From a checkpoint of a small mixture-of-experts model trained on Wikipedia: 62.6M parameters, a variant of Muon for the experts.
Below are experts of layer 5 (counted from 0) of a mixture-of-experts language model. Rows are named router (the router's row for the expert), down (a neuron's output weights, with its number) and show model dimensions 192-255. Each number is 128 + 24 x the weight over its row's rms, rounded and kept within 0 to 255. Numbers have three digits each.
After each expert's rows: a language model's description of what the expert responds to. This comes from a sample of Wikipedia text that the model never trained on.

# expert 16
router:104145121096103136148125117070138094136139094149136097161134133143132145147135157158093136116153112127103130081137177175113086116107132119165138147173163126111145127138109126135113171149139116
down0:137072139152138117150102135084126126105131116146121131151123134150090137097148128128165158094171123103150161127126144114180116131121112070110113098131128131150087118128138121139100183129105131
down1:158115143154101115121187099169137110181125134077148126135111135133168126157155178132119160139113138100149159105130070080109099178144163108132105123138131129121141085119103155096141123154158133
down2:129141095148131138128132131126100138098158152128092146154147101123098147142116132114129122120116139151142120133105112162143094140119149145125140160129164130134129120148126139117125098118151148
down3:140079162116133136094140102135145122155164098124113110104142153120151185098121092150129140055167119122124129149130120103141087120112129110114112158115136124123137104165143142133173133087101117
down4:127146158138143138135119148157105132133162145168148102086130138134143099126130139085171088091114118136118149144165096073131129106111158136131181125116148124105097137109099152081091125096093120
down5:113127128104152154117105149105144101114143101145111149183154128085158124128143104139133121109128108144127166142118131153134101149115136137099104106135119142136159161106130131125115089133137157
down6:116139133166163121105109127128144108112126156077089111141112121115130096153157097108104142093120082132132119083152132113086161079124130118077119132115116164118107136122130137128123121117140111
down7:130118133091112126140112154142105136082120133141107133111102073114167144120151115165089136128086104074119143150124132127146144074126091142133149118131109158094180089131112076103114106123090157
Description: Prepositions opening a phrase, such as of, on, to, for, in, after, against, during, usually before the, a or his.

# expert 1
router:171149135087099136128150145123147111141115100146143099153135151125111132135159154151103165102141120114104130100144137134104116109123126157151127130152129163118152150160131138136110154132132155
down0:099149137169120118124091154107123121102118123151132164124182100139132127087177145146142118121091137134124108107139140152058169103115123153120153135090121127120124107133117149152172067127103112
down1:099117126088120137096152177130106119157139146140129159154118147117156126127135114112089068165172132132183156118140103165132149171125085132115154147106150114177140159129128129108160118065133136
down2:125122187145169145110100168168117148103108138145156170142094169160152123125140122119106150119116104120091084139136146096138140144151137111119125089105121126164081119131102149127127127128115134
down3:132103124144123091157167101098120107124111177141087146118095117100099086162119096108163099167091108073104131119140097155123160162148142088121100131098095141151104158109186122170098121107125105
down4:124141174122144162151163116144137128115137150182099123157091094145102105092081133128181161133139189134141135147112124131126121160129111122142126122122078117129147126096113124107126118127130089
down5:126117080145117156092150110112151091124148100130119083103124116154127179145097111139061156150122148108135138137100130163199125161128124147120100146110131125102135143087121129132102166080164084
down6:105143123117125136146173114141150125094120103133107126093117115110153172145147122147128145140130144132131101114152155145117108113151120085104107162127117113139140148149138145154151099109087107
down7:118102157159129152091097112126159135124193119106126160135171123096115081154123108142139110157121096160112147151121116122133153111176114130161147107127127134154104110143137158091133147139136137
Description: Digits and number pieces in measurements, census figures and infobox data, plus units and words like million, %, average, ft.

# expert 25
router:133155140098126133131141141154154115147162096169096122120138135118149138158134126112098187110147108109122124081158138142104096094112078109132095129154182121124149149143088168146095162166177108
down0:183149087138138126113108134141124096114138142093111119163122130087134144131148130100122142130081124124139137111127096128159113132142118132148163165107113139147137100091124134112122142150155122
down1:147115071137136151160087179139140156123135065097133129118130145160124135122137079141138108086103071117157094141151119118108103113088144162151148101142164150101155147169135121136107143119136149
down2:130113114143116125113126104157102109095138137131107124169166117149181167132106163124149118132117151136156134150137118111160153144139117084111114144131116154104160177138156128160155131134113139
down3:123126093132132131134151143102112159126149127169146133131138137141129097195138098094171110143096124109101130078136108109146132102146107154100115125125142111134172144125161126174128120112142110
down4:134121124146174137164181131119098157118161100154111139140140149087087084114137146087114121131180131086127131133106137139134131132119129093132154138142168153121116141132184146111128160154117134
down5:108160168159157090103122087143135121143129090125140160105134112102152130111111129112114106098085112117171161067141125165130106164067176145105130147162116115093122131119120116136091126093112099
down6:155131110131105132107131126149137149134136128092128129144127131169146127150178137160120116090150073109136101191088142107094115155113146107123139105110099116147151143167123145151078127104092097
down7:112092114102166125114113117093097146122110145137111152129111116116112152155125125159122114149120125158125167094150133159065165157137127110102129106135127116117125146145059146112139167108120164
Description: Single capital letters and short pieces starting names or words, often after a hyphen, quote or parenthesis, e.g. F in Wolf-Ferrari, U.S.

# expert 17
router:123125113114112151161136148114140137143135102132161104142146116092104116127134115133116215130167103101094137125139143150095135126101105145178085149172141150136123145106116151132111179166164115
down0:119135101077114122146095133169110111183148143127126083094117145118105114133159156116078137093119138190117136109096139124131162123131122088153134129067108131116135182156172100163102172102162161
down1:133095138096160159130141138160138142118147153101176141103113140125104075133143117153104148143116133108146127151132136097121126123131143145102119171149116090092145110126167129136131145120139126
down2:108086145157120180095096131110137146123154139133158125143143074151110128144152093135127101141085162107134151117129179172101115160145117114142120134160130134123125114119114164141097154126150107
down3:128167123166107127156112076153175133154143126130161146149137134144148108147127114103151135150136136102136137108102134082150098156160117149129125111121116105147129126151156163107128085114083099
down4:142070143097133126145141116124086172100147114135163099166140128141135124152145154175117208152083103122117097133129151125101130141139166138128169128080143129124152133137134067160147100114123148
down5:152114106075142136111121162107111147111122116129137146130131107089120133096107061088125138154164148091123107118142123101117082140079146162102172106101140144090169138209155142135097151135128158
down6:132118144080121199126171125124156106128134144158130115149099094121084129128107162140126121115148134094113142073129128107169114126103142119112132146146144096130114136153139129154148125095104091
down7:139125117129179137109129131084130133135060101177138157099126152129112164131201105113143122129108142129134142161178120136177103139077133112152117127095168095133137131141098104116147157126126167
Description: Given names and their pieces in text about people, e.g. John, David, Stephen, Anne-Marie, Nicolae, often before a surname.

# expert 13
router:177103146132173155135144136109097118133131108157111131097134156104167096124167130127081176081208130102081153109172142148116165128129130133165114142160137120080108090136118123136103128128164093
down0:140163174164171137102079117123116094122125085139091123178121153168148136153131138114124128134129106107135115107136138171126109153132157130130128115106097109126107111117089117174141099126127144
down1:135137102081130138128102108138078181117130093152133114137106140110095103141159102181107131134144133073131128092156119137122130119132156083127131132117160127138130158102148149085144094138167116
down2:129132175111121067128168162122138123106117085161117145119105110150153137127158157085162154114098138097112109108146123118099178179122167105167146134163147157169070147071127136141086169137115099
down3:087128145093125110108181102099110114160170100158100139121142159118125131150172126171069113141117155119100149116145158146091132138132133145117117159133120147131136159105103122131141121153176126
down4:093139131088103111122145137127134084139133152122156140121095110131095114133159153126140175092154146105123150168137170143116118149141116124094169122094081146153103123133132117116153110143138064
down5:127107115124110147158104144145064123144123123157156151104099142086112139085162112127086106128135124131145136150108132134095100121110097118149117089141089130165113110102120113113137148101079116
down6:100114131122130153129113130094157115123115124204110142124144135102087153123127122107148140111087127090100144161096107111107118152148084112154177125130161121154118096143121156127137129136124101
down7:160145093160099111114104140127150152117100175160149156145145137188155107119160109105138166130096140138204178144125084146103130119120101143096121146115136135124147129087137138122123127121111139
Description: Mid-word subword pieces like rim, ri, ec, e, and quantity words such as more, most, much, many, well, less.

# expert 14
router:130122158124161160147174146122187085161125121157153084126154140125147120142155157147088171122126111132130139105109116133109149085127112120170095138143165181115155142136112138124104158179169120
down0:146087160120072166126153108137136144119132128146135127138105160137122113130141170114102142141133151108122140142081164103133131150151113077127130121136093127104107102135118098168133135153116122
down1:148145120145180121109092156152106154115168105149146136143128142086101124131124121118141140074103128113130176112133108110111136174149163150101075152131150137130087184132143152134118099121116099
down2:102145094146165138118114126118129141181135147133140150135161116091117125111151108169129133160098146124143139117124118133097131115134168128083137151134105141140134115089149139120149136117187114
down3:126118151099106103083134153101147134152111094136129185135094142125085142135107102147148108097122094129148117150128112114091119118146161111084147078138098092132097078120114130153137098133151108
down4:155111120140146116097130112153067073169147128157139084127152114108112155142127138157109148117165122101177095112132149114095093112165128187149116153114129135120154126098165084104108150137126093
down5:116087105092104124124094103143088146119138144126148162149100145133105115140131080168144161182093071142167069146153130087142118161154126127134134118108115119127152102160147115112143117162144097
down6:105125152119122116123111156138112137095144114144115135173117105127148087152077098151126121138109116152146135164127107097131143141123141113152137141120100095138070125095113086166164134133125119
down7:128162117116135120122150153150119136098149121114117091119140130118093107136113141162115113155146116102118160120115159148122096138124118132127091176144162096154143126114109171103101143049132118
Description: Values inside pipe tables such as scores 1–0, counts 0, percentages, country codes, club names, and closing quote marks or braces.

# expert 21
router:105117162121148148142168126126150082115133117163141117143145096138155134127164155135121158152149113091150150132138133134132099114096116135160108154174144165123141115150084170191090148170114137
down0:173099145147068120127073104161138108149083111116081184116137144127143130129104134104122128120098162111154134162109115087119109114152107153085106118177111143099112117080096142139121098146136175
down1:082118161151189091140144123130144123117127093096141139115131138125150149114148127120161122112119113160133141113095122126169143135109136132086158104168191138108129131126165113158133148119131139
down2:155121114085152146147137090118126096092141099120105124098145131111158131098149131132154118137147153099104147117162126131170128095123150125161145094116140122124107125181153140108111121140161126
down3:102133127092130144110154094139148139147105159169110170121092104152130154132110108126163115134154091109182153116126138171139147116129130181120123146127114159107124091199134107131142104122108131
down4:126137068136119119173110156133101160108117157125119139125088134086144130134111133122131145145154167125162118117109117119122191125143152099163154161153139130112100147132136132131161172171121127
down5:138125125114142118120147147122144075144115121150139123076101144121097155120157144143111176108111118116139143164121097144167101140164090145151112103082152110163141078104163111103064093155110167
down6:153153163101109132133138134122125157172104139130136114145127142154140143154137145153112112160132119136131143131153100114114166115113138115089163091107166124128122112142140122093092115153162110
down7:109149158095126126133125146136103157104101117124106133095116155128140124144150072128168170146106101161110135093121128127177127139139116120111139080198132147125131129152196154096124099116161129
Description: Line-initial hyphens in infobox-style lists, hyphens inside compound names like Rostov-on-Don, and table pipes, en dashes and bullets.

# expert 2
router:129158140126129141121166124077135109147125108138144061127137086120120146135210120141117152108137126099144129110155117159106104135110113113151125124149128156134149127129126140125096111136144099
down0:117110149185139133160138095134149130127126103151078118128110130102136130131114121127130110164103115129135139139127156131111139110126114125122086122140133157142148132181202135117133129156117113
down1:133102094110097105105107137133104122083154117128137118123126081150166082132097122150118157147133108112110122097095139104140106127120119124142097127146131142192171125127108142122151175134103115
down2:152140115112144155119117143123133110149138139113140128117160133114137080136083118157115169117121154152137150118168130169152149123132128155160145148122147128109148127086086145135147100122130093
down3:079080148103140096114123122111164134170121114123095124086105118124172118161097134130088099133141119111100095092100112126117121134146118087112129126121071143147144137095148154145132120156150080
down4:139108118104152133132138132112189136157080134154151156136086165116142133160136096141136121125085138139109181160102138135097108131151164138146099128111142125121170102129144150121134097147150149
down5:116132103150156102189106119086130144113144106136096131131146129143100133101133128104135117139150101123105122128146128152123113126109162114115101154174113160160145176134177143106106105123175109
down6:104131109135161121095090135125135154113111148137113146109113154161113108151129128096138082106104175133126153149162130126126098115156160095125107062152155143104127179151070117142115088120117101
down7:102122124160139126134066148145129140090114085129130140106127112127149116128157106127152141080092145163135113133153130151136156134093109111097131148078107173127091137125158104118133110144140154
Description: Periods, quote-periods and semicolons closing sentences or clauses, plus table cell bars after entries, e.g. races., older., | 136 kg.

# expert 7
router:171117129087128152124164098119160120108153101180181092147134128166122125127146105128128170147147107119137163125126137166095100110124096112163094123119150191132118120155095108135086114125099105
down0:109141071121120155110120131145158098126153102119187104127138133108086138108125177183128126105170137132107120219166077120087168141121128121113157128110127102118144119128103127141158103120140128
down1:102139138123082094141093132079105080143135138148145090162138080113113157102144106125072141118105092092162111115137111105134133164118162112138135158137083092122129121196171110137133193122156106
down2:127171133126166134133113137156104089103162088124158106171127138103094188127117090074141122072147155117127116110123110103116155195065146145145150084151080124161164150122106128122114143144111120
down3:137108114130098160125110110126176149132138116117103123145123129153143131157090135182129139187154106077144152083172100125151104165150140120108115146130155103144095093119158090152145144141098157
down4:102091158108128120131129160132177134141111123118172110116126120152148099135151091155143153149143135100160110113146113126126131164153143058169144115096092124096152122155120206141150088135121135
down5:151146115142143081124097122135142152112084126088123063174120123088106074117102134126120125137142125124132135116124133128117131119144166142154152109158186156126163129114132142114143108118114118
down6:137152138136143110115111150116149199126116129134126136109160095099070156142140125114096126106108132138143166143137139115134100176128138157118106128139160157155143135120122114153157148137096126
down7:123102114135132133089128068139076068127083144160093118104105145088153143137134115093097106139116150170128150153124107101142141112099126127103095155124119129125121107115137113133095116143116101
Description: Byte pieces of Chinese and Japanese characters, and topic nouns after "the" such as music, film, season, album, story.

# expert 4
router:147120125133104164121182185121124081160116066124118067089160158097127115142154166125075154118128116130159155111131115147119118108146100104142085136149135170101164121130118134156113138171125145
down0:111113141112175110122130124158110081148153163136128148140072129155177097133149138092093146105131097137153149130092085108123091146172118132130088146170095129113061088145144101166108122110128092
down1:128184107155105125113143156164159113121195083103077093157159132186136082147105091120118151131082147119120157148138128137150139109165124116145147126102149121148113096156124151115173091101177146
down2:110095087096159108157147152106113114103126131137132155149150130143135142162135112134126124120104114157117155132155134165121105136176165109112123165150143173111138128120125123105108135113144121
down3:132159125121125114118156163109126112108140139110155133119117111139139110096140128150142122102092117140145157157143138130172138110093096127096145142133166106072096090176095092106126124115115144
down4:144109131112145111161164112135093110120153168125069144089128065132152158137131117145171158093127132121126132136111164115146110142121124084118128116156186103150093099117129158133093100128133144
down5:172099106121124132097119088161129106122155147150139140121108163127134124128158137149112139151107148119119083086122091147121155098146149127083173117116103123117177159086137129172162124138121151
down6:136153110099132123168154114147168082115133132148160140148122113140092086136126115156126171109152153161149098113121154114115111126146148154150113131126169164151131112087159123141156103140157104
down7:130183109131150129130125153108110125115100112139119137114117160110085133125131126160169157088104082129098131112092174137164139093145126135131096119147140107171124136129151157090102127113164112
Description: Column headers and label words in tables, infoboxes and lists, such as Candidate, Votes, Date, Result, Location, plus some past participles.

# expert 30
router:108128161114140160128142152104146083128132093163145089141172107118114122110144140137116152083164099117147115111159112152131099118076077100145121124167166150118123152139144175119127149135148153
down0:155133114135116096159131129076076153130120162144146131139152182114122084127158140109159118143139135128086126131130129090150175126136144135119170133146151156129132121122204125121144141127138105
down1:133167122116115148118118119096149159136130126136133140175093168158068156153139133132121094153143102161142151131128144127150094135075102094109165145135098137127133157131128108134142130161160125
down2:139141098136144147107156131124128154095138125133112130080143112126172135153088133137098136147123112106120131101152101161127153127130138112112139130094149099110124144121140095188138124092142122
down3:080104144104171176113108145111132132117112121130093119074117116122156109149087116137083109137096121150094174138122091116107087125137090125100114072167149106134132149153107154115144129130118095
down4:155108135090140130140160092133171096110140120169106132124126126148131114158147130163095089126147125094144132144140120149101072144114155136135117134152121138152135144158096119122121144138152174
down5:134073147100097139142143147143146157166111121095136099147128141122133137121110198151146162195139136108136174092135142138108114115152145164127103201108153091163132180115109073144145111125090134
down6:127143172131137151111117119128164095192113118110175140121153161166135163111118123142143109124126175144142144098103146131131150149152143144110100154119135115126116145142126128149200121133122147
down7:133132125127126132089135136095141110134120126142132096149112144128131131119126120121094135156137123143119111101166173099093114100105123169131083167155144147121152104133155127149116079125172148
Description: Pipe separators, semicolons and small numbers in dense statistics tables like league standings and club season records, e.g. W; D; L.

# expert 5
router:126129115108112133120145153112150107164118086154122114097139156135136136145174161130104231102174073110126156078120152149106124072120129110144117177121173157114148142152086142128107133144113111
down0:137120083111126165136105128130116158114103163153083137156152140136144125144108137136177123117153141127143137132164120132155111167137115101110123119160125136129118115112129109107097109121119093
down1:127186099134105121143106132132099119069138114115091125185110137107099112125134133090144139137080110105119144173101106114118159138142150098115128116130107117132089135089133126094112129164132137
down2:100114120123107153154115110144147137099150115123112089158111126125103135139132146137156118104114118127140136121101115090088121143170138118148155097109142080164159100138132137118122163117133090
down3:193163142105157143133148172140155154139123106165122162131141121111133106156127150157146117114089148106126133091145113136134143083135168106127171093118099124097147157131162114118107152107120136
down4:182161097125085087160123134151137147166130151106077123132084143142143163196166137127153098135151107121112157126172102123177136131182131153128144118135108147123082185139107167144124128131102128
down5:100114113146138155136146077131163122164159163080116178135128109135136098117151078165126132104110153157147188119125140158163112123120121132102161181138123116144167122138113130100152133146107125
down6:149150161091159131116096115171137117123091140142154170148187112143164095138147116104126117119122101154130117099191099125114119120109142148125153140157166178142134133104153151089123125142163123
down7:089134135158120125164097088100127167113113124158111103116150134118119107110166135172091088120106132102137075109131138099153133160128099134141125153104125125168124097139127128099125113113192138
Description: Verb stems and word pieces awaiting suffixes like -ing/-ed, e.g. dis-arm-ing, coach-ed, moved, led, due, back.

# expert 20
router:108134164128140162152131146127121107152136133134112092148176092152133103124155152154127136126151115119140122089137127153126108114085111107168103167159145161120140125136096108186095128137143145
down0:097116134111143099133165115140121137128144134119120152138165118140069148084131153125161145122121097109141108075109169117118137093151109159159136113147095168141138151184121114099099118120096132
down1:089122135148098118108133099102184115101137136112145167094138141170134150090117164120124111147178119132155172152146117154126145109139096117092115135103136153114128107153153152092089113182123129
down2:118122084111145119192126132175134094138139101106141161178165120140135136099103141123122130097105135145110144106131155121161092155116162131120104109160136138130109124129125151109111153103123124
down3:167116112125104124129144131107108103146141116162123158130163145130138132187121104112153115104152181119143113114125156121135046126111146098115161117137088105120153127150151149168142119083110122
down4:120134127150115134097181078103131166130126112126144155145091136130173137141150084170138064124132113128124163103078128120095106142148108139162142123124144111136087107104149139103132136127144134
down5:108131124148124113148136141112104129125124151124128163162104141142139118133109179126121125172091101129110123164123094131125138092160147140124112114172142113129100122174153144098167078138130076
down6:103115162127094125127107088141147128111149154082127101139099101171095101151144113065107126156121130097137118140145092112139152114122125109124108154154133121105123153137110132137104112174097138
down7:104121129123082103161132129110073169121082118151132127115096099136127160135112157062111155137109136114098094163171132123146133139139132168158118144151109145163123096154149117103097126138159138
Description: Hyphens inside compounds (Two-thirds, Pre-draft, Anti-Lynching), list dashes, table row bars, heading equals signs, and line breaks before lists.

# expert 11
router:115126132078116164135162130093123139140148075177157102142172116140138117146161130131106129107176100089103143118151181173131084106105075140152099118144158141127147141148099165130146149144172115
down0:164122111126147165095093142148139113079133125186184171179093127147119118138141117132148149116110151102118133107088187135137157122127138096110128113120101103126118111095149155105129123125142110
down1:101126146161131155108109106113117156127106158096195099112135062117132153109149116160153122088174099108122136126180100149165150146107102105156129123113109162142141112114154149128147137119094157
down2:108124127150102155151161109175104138132128158091099137130138159097134128144108126155084109116155125175124144129162127108159159109120133150099136175078139114155123113106149121112095092156112138
down3:156132152134168115094132114134165129125144100162163128155133136127163086143145113125148134156099124141147143129121100089152139154148126140162134103113084107097161130149123142129136139117132127
down4:149143142097137122114117177107124114086067146133139138134152159121165144106100103169089106138174129133118106130163156128114140120123188140092124145149110091166093174073113114103159144123104128
down5:094166107134117164148132107141113121169131151101155133179143119142116120105152094138107141175137136137127173142107102150094118128126148103128138113124107144121109156141098145169124106189097096
down6:172115134135092149114140119119138161117149159169116140160124080100114106120156126116151156106076167138135160133152127131116090120148161104151109094101132108135167087147112155134086156131118123
down7:108126110111125105127126134148148075142099113156115119106091126150133134149111184091096127125116133184121162139144140120124101102119119088094128119148092139135164152168160152146138105116089143
Description: Single capital letters or short capitalized pieces starting a word, often after headings or line breaks, e.g. S-ydney, C-emetery, End-emic, See also.

# expert 15
router:143114139087162136124167138125127120142139108139170105129144150130148106131158147115097180123144120116132168092139130127087089098144117080154116161131166184122161145142125113138102130116098121
down0:186119123135157121111141103137138125067126116128106141112120108128108120139126141095106132103115104157121126168089143124122129125155141175142173100152123115136155140114150151148126113113138122
down1:096106160119096158164122095106132150123143120128155115139140170151118122139131127127135161154173129141119118113082173160100176146143116098146158132104117129123143186119070135107163117170119128
down2:113112112168123114120167115128137126130137101155144115111085111137155165113122102152138142088119135173125130093136134092143203130136109111074136143113113148135174151121093122163132123146109151
down3:106106111137179152108147074141119155154090141125128113135144110111134088114152135121101151165141117119064109134141121122183167117112105161117136145168141167099092109132145127089077158098141120
down4:123125108109149074146154099145134165124129100070115126116137138141154139122156101127134152124102126166115115168152121132140146076130141077160139142125133114099116125169144127087156108101119136
down5:115134135124141151097096142121126111142156127137159106111160104118095138115133147109128118085104154115100138178117155109148108121121137175096098096115107112130117150115100146112098104125144148
down6:154141112111089131109115143124113156111116136114118165117158128118093161118119124107096104103117122113114125151123103138171116133117137123136171118096173153154144121168141134142110116094112143
down7:139139105110131137093096092131115112128137140115139117183140151153113102138092101148086136122099141115136123174143146115142103135105098134112143123111119148138124123133154144144125097143140144
Description: Common nouns right after a, the, his, often event or work words, as in a cast, an investigation, the book, a match.

# expert 28
router:130132135120131177144137127100152105164136140151155102142129152117149132140141142149115149101133114125144165107128122114130094121116091135171120153168156195114156142132073123139118140174151120
down0:148057112094162066135049122154124151135148126160182141120173172110154161122089115125145154138116124117126145146145169123173125160116131135106140121128155103151072113100121118130113108144103155
down1:164154146144140123137140089119139108122176096102135143111113162089112135117122124146111080136132132084142145105136160130070130145128178150141129123101099143117124102073123135172141082102156078
down2:145111171133133110169163144126071157144139165155115126140110129131123138099099094154118101103169129167135095108148131145150142177103097135082178138129104150116149104185158095093177153140130133
down3:134133123116104145144153129125118189114122129119135106113105119081133111170164127144086159119114147124120173133122107137082160112100145143133105129122114162125142170124121119134138154143124127
down4:126148106124158107113142144144130118125162125120111116124167136136107117149117132167163113152126084141130149125167140119075144123142159131177152119119187132123124128149171139096120148152146116
down5:158160159087128138142122134120118136138121129117115178128107116137104123137131169118164084102110141116134127103110142131110166080126112151129158109158141152118164123105119168161119073083167149
down6:084155098124133156136154142122121106139130154140116167151116165141145134140093145141116115127087103152096134136144115078143072099138117068123126121175134116147099135124114132120122099087101160
down7:102157129117171101164113111133168138121150130152155144117120145179136136108142087111152122194121101127111130152104121092080181134129110124104130134107167134128083102138126159089127131129106137
Description: Verbs after a subject or relative pronoun, such as called, named, became, be, been, considered, as in "which he called".

# expert 0
router:087140147132141199203144099104120134148126062172131124130183151122138165123119162143109131125192123103126131125155125136109098078124129147111080113117156127123151150141145165148106174128188135
down0:080152148146151139122154127142135162097105180119133152127135117124187094112200113118125123113137132152150105163109081112167087177134135111100109147161079113137131107120157138119128122137125124
down1:140127116140102131134117114119154112123186117104120124155122134154136146110133067116113173104140135106142105185103152161138090133135120164140152140129105149146087135150116148081163163110103130
down2:094109130133127140160135072158120141126173101145106150130156099117137131107127136101162120151113150127160101110137130136108159156175124150138120075126118133087114148083142124137169097142167119
down3:073111135134123109119136130088132083103144115120126148143119131100106147111125124138157165192140137142112175122121132137122105112147103111129076135147127159093108169115117129111115152140179134
down4:131125153122140125135102126073105116163115148182097131103121135112140118119151159109097132132132117151112095126129101084123130158085139117158171131110118112125121138152126118118103120123148113
down5:031118175100136142124134147090149129066105161099123131117142130158090097098170096194130146071148102130131138131117147130122176156113133126121160112162145171138157074133125182123140141120112156
down6:154137158133101090110131130127135127121091132146120124134081108110133146137109187108162126173145136162138130127146157111139116131101158140151152103137094119157146132112114086126146154161117145
down7:098123148096115149144115093082136127132140130127120136161145144139146118105109146145117121112156145133127109136154158123123157126119096142091112069119131132086161137122118162142110133110167110
Description: Ending fragments completing multi-piece words, often suffixes like -ous, -tic, -able, -ical, as in Amstrad, crocodyliforms, subthalamic.

# expert 24
router:128125168120139182129163156139168098143114130166177085144143116104143151128138159138062176118129107133114147115138111144148125110119108095149097141151140181132131142127116142152121141169182122
down0:104118160094105177179119105128111123160148083115125135100111103088139105118116062133141135120160157120107144156145125140137112121131109125139155168122145158089178095122111164162127128108138129
down1:141140174143159075078162107084178119107160146108077116135166164123101126119108094075130138125133097150118148150162132159113099130117161142144135152066094136131153110162141121142148098107112092
down2:120121129120103121127107152105171138171124134171171122144127126099156138134113121105130140142084147175175133171148108108159132111132147128112162110103118093132094134124124132140203170128121147
down3:140109111129138106094121157079093134153182091101128083130109136100152094131148100149126131100117132127124151124156125135152148131139115135120118119123120151069147155168166118125169107111132119
down4:177110148157140122111134115087146138090151174099144125110124132141132143147091101136145165130134132120136136141160159129124096161162122093111126122139133131158142116137151084089147144121137154
down5:122124130166171132131129180160124087126110109123126143116136132129134116145144130203117139106140110120108137144131118125081129131167072073101162174129117144123134157178136154124100105126132085
down6:134112118090117128161132131081129087148152142156130140133135162173095139134130121195136174147078166127124104131123109080171112110183143157144119115129147168109103127163131114142200164110117081
down7:135145124160129154124072163113152140171136154136112147126144084146138141137103138121142116129136107125154097142131122115157122140172143121112137127125127130111111107091147143127168156094111134
Description: Second pieces of uncommon proper names and taxonomic words, often at article starts or after headings, as in Carambie, Rothschild, Aecidium.

# expert 3
router:146116120097136142186124116100138124126157058145164117135109138110119109155138137147128192123200132069089132104143121165134137090117118101151129151141155115134147144136104132125111172150170089
down0:144127146125098065137149111113160106159128141099140152106145150078133147144081137087119119113131128117113148114148119112128147142105157155122181146155155104174125163125180188139137160121184117
down1:156155105135156110114091145147117147123116112174140111106108152114119156111101136136125080142117092128110156095138117150148134115125193113119149137174076123119148126146127111095134092158124109
down2:094080087129115156135100094102110103135146112139096162142113111158136164144128125133118104117146067123138067109146123157117137171140111147081129123102128130157124092143149135130107099123170103
down3:086140066136130149141141096124125095132111106120126114108109124114142175131145146142087118113120097099116115105106104091132141103117077096126124102138128058151131152126156100082147128094095134
down4:124131146146123126144082102168124126165183112114129130108110126120132123115116102114087118126135119159086118144138116115074095138135099114142103169115121163113120086129184154113144156155172143
down5:086169143151151102156120116110127141130139127137116152135117154089160100154132145158127118127122106074132149144134113119127101145141159131110111123097149121110090095108167129142134092151173114
down6:089141153079156080169153092134117157140089145100170137100111116152129117104168092143124107103163162096148092144136098145138083139147163100142138159118113133112111111095142118164112136137115139
down7:138135111124099130154122163180140135141090175146158121138144152090144162159100095135135155174152126207113096134132110100116173164085138145086126134116133137150122123112142121105133148151144111
Description: Middle pieces of personal and place names, especially Central European or Germanic spellings with z, k, umlauts, as in Hajn, Goetz, Friesland.

# expert 19
router:131153092100124179163185119092129126144157093121155091131163147113135121127131148109119158134119132101107137115124112117074122115103095090133108122112155145134140120131124151114133109143118123
down0:132096103132151177144118093129102137123102126115084080084157117151114125142134117143149160159132124112161127107112149100114113161105147151129113137122115162082110112157132176131172170136134117
down1:100156142106090102127129092120097116137188124084120153166124087138133132088111135101109169158116124132108116136121127157089126112103140124180147125128150121097138115119142116066131121149109161
down2:161157145113171106123120078135186138141105146147140132091143120092088112110158099135117147129155110139139157124125141129118127099143123164154143123112117126150130155135087115138079143143121108
down3:108127138080124187199107103123164117137123143091106161174141175122143136126126150118143147138144149097100145145076152171130152164153113084107148104160114118059101135138131121141158112162112134
down4:100113108136109132160112097102114128139158143119146121131082103152143108165079131124145091107144137125140128141118164164158120131128128118128149100115123150108082142163171106072122098113127133
down5:111139076148128158112162075141132175127111170149135119096139138149133090151121162059170136125112097144133139105125116136134103119127102111113155117126121131085151136140105114102127133138160164
down6:114141151131102150116185133114119098097129121150127129104112166123144136141112165116116091130143126173132115160155144144142128165089172087125139124146130122138122121133185156120166085112104166
down7:121157135126144099107091118135153125149115127089136114077130094137147136099124128065128115083119123115126116124128122138130135130095096145110149121105159137148163084121119106118118148140144120
Description: was or is after a subject's name or birth-date parenthesis in definition openings, e.g. "was a French philologist", plus sports-result fragments.

# expert 9
router:127145154095117122150150149134153090147134108131163084121131112153114099115172184154074132084159125121141178135120131179097115095112137139127107140153177146098128164117109153137096125148147114
down0:106149127153121123090135124134096110119123175155128110165095136121150149146147116128120145127112104121117130147176184086137155138172112096203113112162088144128106142090120131107162133135113124
down1:126107129154170164138106118159167086102111157122093145123120143164136118135130139092138120123148124133127153124109119121169126123144124152139141148144145152107121140136138150108148130111105159
down2:151125124126135083136130130146133115165178104136116133112117124144121125140170147160119121126115143123147122089095137114097125113117120203133155149163166098129095121147148141156174105136123128
down3:108140142094154121099142095128141119107160103103150074127131104131108134115103121127160117137118123143146118135125123133139114112146131073091102117124098117091097093131144109144128144121126093
down4:108141100085147095155121097143108142156148147086140146157130158128154158139128136104138158128116107142152135139184151143156149113143131141151104122126140166154091134146081133104120122129115124
down5:103097151151120095152163093125140109109158152090155113095131103144090141188092112115179095090147132137116110120103133147175140095142126167131133127116113109089129179146155141134114107129138109
down6:144134129109111165142131078110131057156138154135134148088088106108149132153105144109150127138150148149140122128121112111167169119133123097132137116100117165109136155167135141125138135106149112
down7:144179159142091137111137114149139114143114132147127141088110131125115113135153152097104162127138127103134118109126133062157124144141136102151133165134128162158133086134107080159123109131110126
Description: Standalone number tokens such as days, years, ages, ranks and table values, as in 29 January, early 21st, 85th.